config = dict(
    d_shared_expert=0,
    norm='rmsnorm',
    optimizer='muon_variant',
    batch_tokens=65536,
    dataset='wikipedia_en',
)
Below are experts of layer 3 (counted from 0) of a mixture-of-experts language model. Rows are named gate (a neuron's input weights, with its number), up (a neuron's input weights, with its number), down (a neuron's output weights, with its number) and show model dimensions 384-447. Each number is 500 + 25 x the weight over its row's rms, rounded and kept within 0 to 999. Numbers have three digits each.
Before each expert's rows: "comes before" lists some tokens at least twice as common just after its tokens as in all text; "mostly gets" lists some tokens that are sent to it at least half of the time. This comes from a sample of Wikipedia text that the model never trained on. Tokens count by the router's weight.

# expert 30
comes before: "==", " The", "The", " He", "===", " In"
mostly gets: ".\n\n", "°N", ").\n\n", ".\"\n\n", "\".", "\".\n\n"
gate0:525494553520534521523530509509468444445519518572495460524481521476476505494455459523505469498533507539489530513534503458512526477494498530518540489472461466482468526510512521467520494521478490
up0:496496474553489463494522524483508455509506466492480511467474530501493559488534499517493488507523508468498499522462498479525491516473509521474525522499536483483529506468507488518531532501480529
down0:518505513481524476502534460533499459486490499484489542469466492483438507536468543503512467449501506511549491461527505469546511535469472450523460541490496493437495510441503544532481452499512494
gate1:549469509521516506523527495526479466477477522515514478547481512486504476450492493508487501505489486522525540542509506518507520483529441526505523525523497467497537516501465506495518495499508483
up1:532522500550501483472540550472534525471483500488464526474475527505531519515533451526481473468541513475525542490484496461498467516455524478548489495514508480521503505454503522487568455435491511
down1:572512530503490529499487519441533468528486485511477522499475479451508496480517475485498483453494466487523506484494510497490475496479485512488468481514515469483483501526552474507525447546525517
gate2:521455522513483554504511497526536473492469524507462483525440493491456513481440497514498552479529477477520525506511494491468506481513508506535477486529541507464534522521498501508484483496518505
up2:520500459501486495505511506499544486501535524529479538504479525485488566548484503528549513475496439471533531487485483466440480484493493486542499485522490512512536552472516493469530479516467477
down2:490488519486440499512520529512473500516500501526511484459545525525495482493485518539488485492488508489484553486489528503519536508495494509517525522444480482542489521498495569532479509560500474

# expert 11
comes before: " The", " the", " In", " He", "==", " It"
mostly gets: ").", "\".", ".\"", " include", "=", " by"
gate0:556475549503530534557538531524505486462504509548513482521454531489495507480458500532475450501506488522508495536521463430507536465512473523530524522482486481469479535471483529434523521554464477
up0:531501481546480474493518524470490432493538480514486497459499512497507508497548467532527507499496519473497535519477496530512487548446479471479516510487528464471555495478537496526561486484539542
down0:498499529503478495538495478497482439501509459474460540486487507519504449520520505499498467488478498496534508494491533483496498488438494509506447497514491540462471496488501482528503503496511523
gate1:563484517536532524530527564482477527482476507483491466506476501443480517511490480504470478500529517510505550513527481463526488491498465481529501526499476490491505509497536531494535514498479506
up1:494518487519504478483514534497514479493510468526496512502463517494514543525508475562484505519516548468534526487495522506505495524488507482520522480509529480536515514441495511541537460444500530
down1:554527506514470552511485524486471456554501488519508480486480498512504482509496466499494499527488548464498467438503531504492503502459492471462510534489518461544498504527583525530501488512499476
gate2:512466517537492552495537512499505453482462497489503470530447520495477504508472485519484541546493455475505512526513519510492511501503498513536472478544537497490487455528476527505488524493486510
up2:522520469517488509500540499512506476506528502534490516480474520497522524532472478507549513460498490474496512472465526506463516490446505512549494490514444500545515525493493486473489464508459489
down2:463527509449476494528528529504542513491503495537550512503487509549478509493520502494499479535488488482490512531552488475516504564472499523490513554510460511499558545475527505519520540524528466

# expert 35
comes before: ",", "–", ".\n\n", ")\n", "s", ")"
mostly gets: " day", " night", " summer", " best", " example", " Swing"
gate0:527451515525511510558541466490477471450507514546489460520480534477518544472458485556487455525509522556500526520529491482542540479483464485520509474523436471489464509491452542462521517513521492
up0:485525504556496490474509540474505442492494459518499497497473513529512533475532486543506474495504506436467508492505542460459474501459494485461524499508509491434538495458539466507526499482486537
down0:491495477523477513514526501505480484442493467468456515459524501516500461492513517453504436511490470491561501440532521534526514469493514478517484534495481511484469533491481548500499481499482489
gate1:553475535526513536534500511493468454492454556452489459510492507474478481497503460509462502524500518525498550527509474467529521494519501526512458524492499489484519518523509523489525504527509481
up1:500503489523506459446514507499508482468521481526461545506478543493510507520494514541473526501558500475516525500477508487503491520480530486522516502501511483541534519471469496511514468473497524
down1:564510519503468477503483470457460513496487495517434518523525482506489462493511465526452481486516476504505460461473513515513512509481556491467505445485513511512502463530518522489493452488550483
gate2:497504515549510527478533495543479478497450516455463502513447517470454523498485490529522543477550526490489497507518528480478496531496504526515487484518514500534522484514460482518471478447532519
up2:515497498511527505489526529471545474471531490568490511520467493489494509548484503499501511484501474481522516491482490463444502488495489485504529470528466495519499509514476493472494491495473469
down2:512498487490506507536569457564494510515531544530542483509481515544506475476528485495478496469520499475502496487463506464479549523467457460524532483482467475515466558488499551521494488552499462

# expert 38
comes before: " and", " the", " The", " he", " which", " but"
mostly gets: "\",", "),", " named", ",\"", " renamed", " ,"
gate0:521456553530552520529532478526474464452494510536482518511487530489483531451479484537512481502534515522490499545519482470527511468490460507493510488473479468496440533472529545471581530526487513
up0:526513493532484464500489543468521467489506473518507467492471506519503524486530451528478515515505512499486536490506488500474475521474514442482528529484489483458547511479499462511525501504496517
down0:526492496465512483499504490512512438481496512485482557464488491517511494507480524477519485470488522488522469503501514528502535500496505510533447534516511504447493502476487550541521473474515445
gate1:547483496532540542512536519519466512498484524504486453514513521466497506490504498496492466466527470532511545566534492465515521457497471462537486558521489483481505504502490490500519494505509496
up1:511523476526515496491484498479472496452505504532467519476480531471537519490495465547504495456540487480523526514443516461461467510489516476521528490516500477510519521444485488472517470464474535
down1:526533503502498518508496519474504508504469439489495536489488508472492485495520469491493488518508506449521536490524525504523437508492525488472476460467481501541497465525524497495504488488502463
gate2:500499495536499553507520514503480483496456515480467508527455510463438504500443490499496499496531492449507521545514515493476525489493519503539503493536511519501526461535486474513509512466510497
up2:497529469526515478501535501492533487504522484523514552530481491486485521520488490512533514476532457442534525506455507493436481490502494482544496466520485530519533478469507468447494500499454499
down2:538530439518487498474512459523492538486519474500505468502498459523496528489497479510454497483480498506494510469501503466458536504473492529490510530466453484529492542505488533500464490570528459

# expert 42
comes before: " the", " a", " to", " his", " in", " that"
mostly gets: "In", " During", " While", " using", " used", "On"
gate0:513460537500518536532516498482478478467506513546491494536485520475468512480501467507471436530543529535499529544507473439519539441506467525495513542465484475485457569499501516484538535498494504
up0:520486499530507491489567537483490454504502475522507506492471528498507531487517465519500520501515494455485500523486503491499465519455524480497519514489514514480549488473515474471546527490483543
down0:520525507515479462540514508533495461466498490448445505474505493502477483498468521515511471454472490473519510438509556474509471509456448511538465473513487540475477528483482557541531485527494492
gate1:557487514529510520505539503505469498476483508510467454499483515474472491495517459493485516520482513525482539495494486456489534456480480474531502524520472484482522525513490525465511499500489498
up1:530516487538510486496524529467518494459536455533484535497475527503496532497524484574525497498521482462490538512496506462499493542471492475534489483487488467489518511462463486510525454468510515
down1:536506520483511518473526465452529481521460503493529495520468517481518491480514480519521518496518504449502492466512495483508480518515502531466527487516513476531466492510519498474530493467522505
gate2:506488526533489533487534547501510472484492497484460490516457501490470522480496501497504487479521481456513500509516515507471512492509505538520495459520532522476526461512505459511472533450537533
up2:487531493528487494475545502522533475537520486540499543509488519496467548509542506540501545480493448464507502511474482493422467487486520487550493476501502536515547524483494467460490495496479497
down2:532522495464506508544524463537515472536527519514490448462550480534497511490503485513475468517489542480522494508496497474501502532485497531522540542487445509542490508480515514555539517565511502

# expert 14
comes before: "-", "|", "==", "===", "The", "="
mostly gets: "|---|---|---|---|\n", "|---|---|---|\n", "|---|---|\n", "|---|---|---|---|---|\n", " JPL", "During"
gate0:548473547526524508527554489555505452464485503549485459567478506487480494471472465522487453540505511530512520529516463462549533502475484508526547509478498468480452523482482527458515523518495521
up0:538508496557480454481528527489535451488542478533517480510494498508494507473504470538517512519495495460487520513482522510508484534474506483493509500507528472486517510455495488484519531495498516
down0:504527541500520489516495492533474473464495501472496537491457503465447510515454533491521481478505515487548544524510525516518501474489483491511484515506514530480444477454493516522526541488513491
gate1:542470499517497532554515526537477474479484488513464453512475494467488504477500477516471483500522512527492557516501479490497536463477462503536516495471526459482501507506502509477511519494504518
up1:513513501537533478450534493457487492480517508519474515511485551506514500480523452545509507507520489443524541519504500482492486513463488490524472479548504503540536530466501503528525448496493511
down1:534517532538487469495494470506497541515492492489489547533480473519496473523492482495498505453504486486537518474533492501519448498505507544491494492471560542519508518562521517480523464508558489
gate2:490459535535510567504500521484495465471481508503438505528468514467489527487502490505481508501503507513496512525496500499472526505482500493513487460529482519471506483502490469490479504474530526
up2:504490495536528460505529503476500503533540485508498556509486522485485558531520496526522519485454463459505526509460490484443462525472496490526487512518455488527526524489485493448477451508485489
down2:480534532525509503547509497509502472477542506525507503506506505544468484504505464517458507486483544505495481502494531467502457524490468473503522539472507494486508517480498518508448498543476480

# expert 79
comes before: " ", "==", "The", "===", "In", " \""
mostly gets: ".\"\n\n", ".\n\n", "\".\n\n", " After", "After", " first"
gate0:541481540516514562549513499510485482435496557558490487516484495462506503456507464528476443527491504566474522521499453463509540458509491487528511524488483473506469544500500508458556471533482501
up0:484469508525504452489491508487512466448505503530511505467488495510523527471539471531507546521502507480471510490491510504514470519436494479493523522488471487479553518469522493492560520487489554
down0:492481518528476475535502517524503485510519486514480587473496515472485466502498486494528484470464493503538503473511527500462497496481478495531471531505528466487498485469533518584524520513491463
gate1:548455542517492500537558505520488460472457541509459485498494494460489526485485441498522497498476511537487554487482500467505528478504466511560485515487519498467495514493494518466508467474506483
up1:495508502527519463488511511453511494475546494502481530470476516491502526512536453511491511488529503470532521492482502489503511482484505517506502517547521480543517515454511501516518447472498519
down1:545506533519461506516504479489474521520499490534528486473485485458478481493492517483520519482505474477488498508523517470495485528532511509483477505492511459509502524513529521475547516499540507
gate2:515472525547464529526494527532533499493466498503475496562448491483448511461463466475446519518508499479470501485519496485477496483497520536520480467499525562525513489535486496538502463485524497
up2:510547480490497474528516520496525478465537550529478537539470530486505523570489497508532512482504466476570505504486498468433486534476492483512519520523468479549512551503486504433475442512464490
down2:535483495498475480522507509517497528500496489501509544503492439505473519491511486556504472456497543528504531509567515494485534587509452490513514523482485449514528507487471501483496501527505495

# expert 54
comes before: " |", " \"", " was", ";", " |\n", "%"
mostly gets: " video", " film", " novel", " films", " album", " songs"
gate0:546490535513524527508515522505503469468525547522514472506468554472510533496464483528483414529530498549483515537526445461485553466486487528517544496484502499476458545502495519457520508522459515
up0:498482460538491442483532523490517439480519483539507481484513501507521505498524482540469544513512498464485527541476529500512455519467499470465525510494497470472557540458500476512553488503507502
down0:558493542506493486505505509488477493496502550476486543472484471522465498494456497481527459505462482473530503505470515513477559477448503514534458495492462537476452522449488515545513522507509474
gate1:542494502530541506533516554518500492508483545521477455530497535475489488481482474505510504504511516506495559505508470490490559487514453481494467544507507469504493538503500533482492497524516491
up1:518488479547483488484510491445508497454498461523478517452490527464496529512524456516460513486508480470527511512491505492498496512446516509551515469518525500506534496475490496498553462472499515
down1:542523536512438538499526467451497494508492480507502515524491467470488472529518487505470502521536525470527499498479504501515493518486514474483487481461506501545474489552493473486527481526535500
gate2:544497534477493538472549504542473501482473513492433473535470500502460529493503500498459557501534481508517485541513485512469510502495486477536497468520515487524526505549481489528507477460554522
up2:519483476514484495506534491483519501515531484565485514520491491528466556500514491539497521473503483466506507484491476484452505487486504490518479515519466500523528549536478490444506464523507453
down2:503492506467468487475552496525539511493513541500460517475481476519489508468489495522490509494467521495571509513531545457482570557501488488504542513495488459533518535534459487534492493528486475

# expert 5
comes before: " |", " |\n", "0", "–", " /", " Swing"
mostly gets: " Density", "|---|---|---|---|\n", " Candidate", " Yes", " Apps", " or"
gate0:549449537518544516514521459519474481473469530554472487528495512465477522487451496505463468513522509532499505520521447463521536448468502515532519505479486486475431534491465532452515502524482522
up0:507540502569481482488521564477511456492511476507492504478476500513510519484511462545488499474504498483460539497473501477491467518467486469458541494494509486490570497459536463526552518508510518
down0:519521512470506496524489473504487484468477507449489524480471479514484469542459489498557494490494479492484469452499542537474507467477485525544478481489493462437462521457508528509508468476506484
gate1:532457507531511512503518526521487488483477513474501465517499579487451500485486453464481505499492489521492569535487496486514504480479494503532482491485508441488525484509494512467511495511511516
up1:500487507517518482494514523465500499454518483518473529529480519511517564512485472538502522492548517470528489501475489510522460520473504508517528485515500505525519511456475487495513420472476527
down1:516536557514519529544528495506476516506480499518469517510514474482509487496544456473493543464495516487537479550538508493525497478492528521486470505489508513504488463515516530488521438484537475
gate2:505453546547509545517508504499490489493460511502454488529459536514451520463511477491452525488526519454502516536527548515488524467495501486536491501530498518491502492524486484525473466441539493
up2:508544497480506457491504507477513462494501492556488543540475504480490539557507513539525497499476463485502520482440481483426477532497494494507507486503500506500517519493458494466488472503481491
down2:499477481490472497495534534554546485535548516491508523515460525542510481499480464531475448481489507531522521502507498452498542544511459471518516504489488492513526551502523496488500511572462480

# expert 72
comes before: " ", "-", "\n", "1", "201", "200"
mostly gets: " MPC", " classification", "(s", " Founded", " listing", " details"
gate0:545457533545537524512538479529483492452502492533523443530469502497484498485476445543485431553522521555504526531524459479511528474472482521531524517500466471483459530507512540474522517542507533
up0:510499503537505469497524534492511456478513485513505517487481520481490518469494484496544514482504494455489529519489535515485471527469493464493542485515507482494560481482553506506558517512494523
down0:492497494531528531515514524545523499491504523497476541503520511510476499494465505504526474463485481539535481479532526528532463521465471482517525507495507534447481517493505521471496480481520515
gate1:522484517508507536549547523514469477481468528522498501505512532461487487455508494505491497496540527507505546510517515505511558482490476528531491508470515459466501498505513544513489463519517498
up1:529508500522539504468499533463517490481528466529475517469469534508513509496521451546466502479554518454512522497468478473498496499492523497523499513512476485503483508437516525483541437458495510
down1:531493501500473510515537497474477526513461498508507504466510483453502480523536488535463515494501531478523480460503466483529494510481510478489469491479522474544526458545516524480534478479503438
gate2:503479540519490533509491499536506469492472522498453500529468485486427522496496490500459504518514501481533519512502502510483493511495532506497495470515527514516500494504474462512504472464512496
up2:490526504518500491539503509497538475532512462532514535518481507487514534535501501535528518479509487460546515484475516496431491490506504485524520475509483485508540548510484486426478474504500491
down2:471528456472457481535557498551488494481532518525500494533501463550514511485515508504487457491506523526521506475521520474539513526466483531509511518542496499550504576496487545516477490542507510

# expert 71
comes before: " the", " in", " and", " for", " to", ".\n\n"
mostly gets: " details", " cycling", " scores", " events", " medal", "°N"
gate0:536440533539520524498519490542478457470475522558494462521488525456484512468487473531463416507542500537485517525525459473517497497481501517539542534485514461501483546504501497459506500531481502
up0:541496462547479449477512509463511453474519485517489505494462521539515504513510461540508543506467510497479531530451506464507502525460510491481544498491491490476557513460499500498537530509476523
down0:475496491514496458520500519527506471464488506506453516490457497473481514478483506485513458491472520528517487479532526529481511476452457519525439534496518482453505490491515549517499479501528487
gate1:542480536527504548515544485535495504498464560502467485530512513471499525510489450499464508513520493538530530477485502452528536476497472517528481524496488497448496504507462519508538504500519470
up1:554529498502535476463519516480494483502549454528491513482489517487531523502500491518495473459510508490546517499473497489475498522497537485499531453505522466519509489464494525502509439451458519
down1:523516529467462488498506475470498476527490471488450482527474532452522488526489486465500500505480531478544528477493507489512499498510491496484517491448502481491473493481515488470497493463520505
gate2:529473540510501543506526491509495479506498510487457506525463466477468510477501477508501510501513467513510502530526513516497547475512510493515506465503544528500494456532475477487508486466557497
up2:484523484525500485510510522509544466493531505537477537521510513470497541540501505542496495499507513461498525512476470472461476518487496510526467509539477525537526519495490480464462466510440512
down2:506471472494467463512537469520532473527536507501507501493496473535494477462507480514490475482517509431517488483517481467517512575476480496486519525502441494511504502476474507543462470534473475

# expert 47
comes before: " the", " a", " to", " and", " in", " with"
mostly gets: " down", " join", " helped", " make", " up", " leave"
gate0:520436539545528526543526482499501467481499564509490457522467542453477540487468492554487448522516490541495541563529450448494537512472493484528521498506475491469457522516521521488522501518520487
up0:505517485525518472443525538462518463477531451537504496467468484483475524506531471527498513490528529455479513511498505492525466487480494491486522498515491471448550500459526467486571507494476505
down0:493460520465513457521527527483470504444485537477451530462470502510510519531485493488525487455509512505451494542491537500518509522462455464545455502439486533456488502492472552544532491505511524
gate1:571478500540497510524546509526510480465489553498470477526492516461477505492491446516485481538509486516502567527529474473493531474519460490538492521482503461495532491516477525505549490497504494
up1:509544494528538501491501506460484510478521450518490530469475530471526514465512490538524510507525511454497563487496480450489476512461511493531514515506515520496523497459490518507526440450513528
down1:534545534514509512524503502516460521520464488525506491519518481460471487533511485500469509510515547475545492521454516509486466511474526489495512524500524486501515489502559550477511519481508503
gate2:512496547500512567495510523547515495470470503509467502522461517482454490499474486520486535473500512481479494520501531523496495505476464473504513502530536522490520502487503497494514498497535519
up2:500505493557521470511538520514538440477526503533494544524477494503492530520487480522511526495478455484522533494482497487462503479468468483508497500524506524534523529525474479459494493475475489
down2:504500500470489491522521513505523506495520522527514497480508502525459479511516493523469509476492529500498487512505521510513516500435496516530477525519475522517495551487524538467503491572547489

# expert 7
comes before: " ", " a", " he", " \"", " his", " who"
mostly gets: " wrote", " worked", "|", " Jr", " studied", " attended"
gate0:542477545526484507541533519488506455460487514515465475526448493495466542491479455539484450508545454510514517545531452462506522472483480518515529511476485466494453535476511528474538496520489519
up0:517488494547485484479559507494518438495471480503479502492483493519532536476525489534504495493497529466471515484468519486499491539471477484469503496519508468496532527446506489511513513488513506
down0:540480487506556484478543435506496504522477509507483518481507502499494487497437506507531488464497496509500493473498500508507506515454479520521458496489474525439452484500483543529539508492490517
gate1:534455497496485530507550515528507472476490511526466442521472507480522517458506440512490458499529481517514547526531491478503518488492466492506497503477487474493492513524522502488519496522509495
up1:520522498561524501486525517477490507473496487502478520487496526485520510488518485534496501473504514462517543495456498492458489517434504463522516494518502487511528489444486506495535445469504514
down1:527502465564468554502521491482451492524514460522489491506462457470482471485504457534522541488495524489498483462465508505512475512475480517500516506482551472492509501503510570507541513491538494
gate2:505457552554521548504538533512506488459449478521499505529474479498478519497493491471483479527511511462508514536526517535474520459501490507517500465529481537484498489523481485507491481474513511
up2:535516482515503496482532545469526463492522468531520518491469478501468530530508507532519488478491479442506513518477489497431510447498495472563506487532474528521512498493471515460518451509488480
down2:528507501462491502463514444531514533513525515523515505519499469549453516485504504529458474490488523542540515488501482492543488500487454491503533501471456511525502553474500540492503490541543483

# expert 83
comes before: " ", " the", " United", " New", " where", " which"
mostly gets: ");", "),", " near", " ·", "',", " across"
gate0:525504549522534521518501513517490457472504537554497443527474537472484526492471444522481449500549485512488524512554483469488506453500501495502534510477464488473457532494528523459530503518515484
up0:543499505565487493484533516454509460484517474514474505488513510546507536487532478534490524510484527497486532519460513476517474531459492480475521520517503464471526489482494502505532514510506521
down0:513481461518552500487494492538458487477479488490491554480520477510507503525451504511511478490469531522468481486524494494530491493416424514545491494504464553447484481459491563499471525503513490
gate1:549483504519527526510540509515501475469498498522478458525501519471478502473516467509495461515497502512522533507513490477525537475457468549552490491510521460478519505488502499510487493485522485
up1:504488490537536501483507509457507476478541494553480517511493499499507524464523475538524477439520488480523527507509522456502497490466517465548513481548522498524523493450479509515526444467511535
down1:524505496506495549507516485489501512555485449500486483517517488490524484495520470498459450491481476517515474482469536523519465507472549503480506467472500456507536477564524522483531499488483480
gate2:522483507498503548486504529516503464464490522510476493520467490498479521475457501522478523503526493486476498524482511492497513485478495514519490476512505509473499483499499499527460469467509520
up2:535497457519492486486513531502541503518549490541477540522493500504494546499487483529500523496505452466539505477449471459440489499488480506534509480525485499498490517516470499444494469511491475
down2:500489474504493499527511510487505519512516535511472498481477483493517446522488567564515492473507494553492520499517512472504522486501465472530526490494490476512530558489510542477443495554474498

# expert 78
comes before: " of", " to", " in", ":", "==\n", " for"
mostly gets: " public", " According", " Clade", "History", " degree", " %"
gate0:534493533543510532523535488513490489442454539528478431512466535468507500511461477540468429540513514531504523523503475484513517473466457517524508512467473490479466526496486521443553510532500488
up0:525510488533514463457519508474520424454500471510515499465482522512498504504557466538489517500508515462492509512480506486484484509464493480508518500504471501465512469465533508498549493497534489
down0:510512518499532496511527520524503495490465517502466532454498462491477501444485513501533457505490493501468453475539516513500504507465446489502417523462469504485499503459503530510498466482493523
gate1:523481510534505530533539533508483482465464518501464436495500514496494481502503444513457512514530506528500529521496494493509529474500477484540523549495479472534528507489526502489527497502498478
up1:505506523545525481456516511490508500457548502488490503489458539508508514468513493530471525518513496464510543506494501502496488502476512492540503504510508496497491535454489526522521442479476510
down1:553511488507459537513501475492469477483520452495468517487514513486523486525509493499485520463505523483541497473537524548511491516459553448520514481476488466486483493527487516494531441477516478
gate2:528473531535498540492523542501514479505465504472446505498475514489490515475477459507491497499518497510528512499537515513495500503489498506511487495528505538488519489513501489541509496469563508
up2:525516498531507473513532508480530485484523492527480552496479506471491549535517495514505518491489463460528484488477509486464485493496517521553518477508479495538512518514493473427481481524478511
down2:455486495488469493536547489529526480512530521527509495500491510561475512463521452488484517469518537506522489521518501460519546549501450474550544482482485485534510555484505547527476523561554477

# expert 63
comes before: " ", " Total", " \"", " but", " which", " including"
mostly gets: "|", " Died", " Binomial", " including", " include", " www"
gate0:530467530513532541518527505517496477466507520534466465508465503475496521467483466547510454525524506546502513521530455470526525470478461534539516514509481474459442537494510503469545519534466509
up0:522511487557492464495523509501527461476503499527506506489503514504509521494542508509475526487492519468477522534470508468488490511486492463486527488472496490491535481464527507489525499508515514
down0:501501504534496514497495502544490426539496534496463553496464502509476513526446496501516464489512445505526495485514512528499553480494474493557457526476468498436480479469500525547527495480518436
gate1:522473548514522522508550529501495492511479536484465464529485535469508485489519478479469462496545515517502555545495461473515540489512494518486546534493502510490496511524507535521490494509502509
up1:507459471538497481478561537493501476477522470549478529480475531509478521497522491520476502472529532500518543496462528485485493494483519481489515486529498490523505532456523504487520458456512527
down1:529522477495541549516515472452507486498519491495510461527517525524482476527491476517494499493504493475539516522537470500517527501521553510508483451496453469494502466544506518481524517481524472
gate2:495486521533494536493558500514511467487456512504427516551464493489440521501459509521468507501515522477527522492525505527462534485486530500512500473532524516480517477500501467521472493459518503
up2:519534484516504453515530484508525480471516522549507521534478506483481556535472496532528519479494472464529503494475479490443462490478507470538502465523503472516523517479476496445494475506486467
down2:511508496473476476527543503485503504498519500511525476520503510531496509512509506502472456518487523510544520513504557450519520537479496505510481529502476514530475534469517552561462493574524505

# expert 73
comes before: " of", " in", ",", ".", " for", " to"
mostly gets: " work", " body", " worked", " use", " degree", " services"
gate0:557472522522534517544526494516477471460474535557518480508493514464488504498481464522484436516502509529493493543500450496512527479476471510528550481470509461474471535497523529489515490521485480
up0:537487493546517466488545531479497468490489467532518522486492487500501510525535468524502492478520498457471492518439502531504496522449488495503514523500510447458551513473523491520524494519498493
down0:503479470476497535539514468518486464495476521484488559436494452515489502487465542526489482464463506499532492488479557493500539516472483501579448523488501538478506505499520514533513464513509484
gate1:551471508525478525567548501524473488494465547493464451517507503488448464493482494507468472489478486513510522530513493472521540487505458495531475541477489486497509499531509513483503482513504491
up1:537530521531526490450523513509536501474517463522483500467476511483523539482513520536500514515553502436503538500517507507501505516454526480530485458519508478515514533432496507525533485449508520
down1:558525526507480467500446505490499504472501514516482485512480523438486503470508471468490505466520512476502479521463509493493484486470532441445482508510521467493478458512503515497516460474515506
gate2:540455539482477527484500534521509471517486517512488501497483491499463511469506472464482517494523500518502482523516506484482480490494525493539490453510513514463517509555490488501532487452516491
up2:500526507519538504504556485474509494487520496527483523529469545508477536528500494555527519499461455465517514482479494512447492522480494483514510480528464478529512521467479489469484479490491484
down2:489530470514451494481510456540532499471531521511510511494482470507502507488496506510464523516518487503498487479468517472461544573480473500466495506506471486554535510497490516526463510530521490

# expert 25
comes before: " ", "0", "–", " |\n", " new", " years"
mostly gets: " a", " two", " several", " three", " another", " four"
gate0:544466525494525538526549459525449459468509513541467488511464535517517509461488483545483429519535515541507544532542488479506548444459433498502512511478459470517451520505481485486513490523492497
up0:485522482548516477453520512508535446482493477529500499505496521490477529489525496512509541504522522473474531513486497510500489552498536474476516517499501491456500535462492497510531532507510490
down0:498484523514502470519478504525555451469512486498495516486458493485454511522492501494485479480488484496553516499523487490518487517429490469497493572500500489514420476460522503513513490513519491
gate1:546471533497503514536541535519483481488467508482473466529499520490475499483484475482466479513500497517534546494519491493528521498496456514527516520476487472482517514518519523466540491511511471
up1:503517484551527501476502539480492515469520499513479527493481498501556534477520500546518507485527497458482520500515519488446502486483516486539498509542529491518493500429502495510502489499507535
down1:557516535496459491527476533501515498486516448508462498526493516455543478515506486519462474489519514503523503488499512499521477480507509508499501494526500498501463482492516544502491462476557492
gate2:495499500519504550501510510529510455488471514461469516527453539511447513482478479487467509505516475493501524503494506518482516524500504516543513506498509505451507487471500472509477492458519502
up2:496514478508507480507515505483543474490557488537487527524493510485455541550524490511504509459470455470529497489449485467482492483484512497532492509543508526529475528516491500463499468488469467
down2:503520490515474513508495521488515464547560491505484510507483467522542534540497479510490457481507530480524492497509539508488495532471463499519537515493509490547507556490504521497506505505485475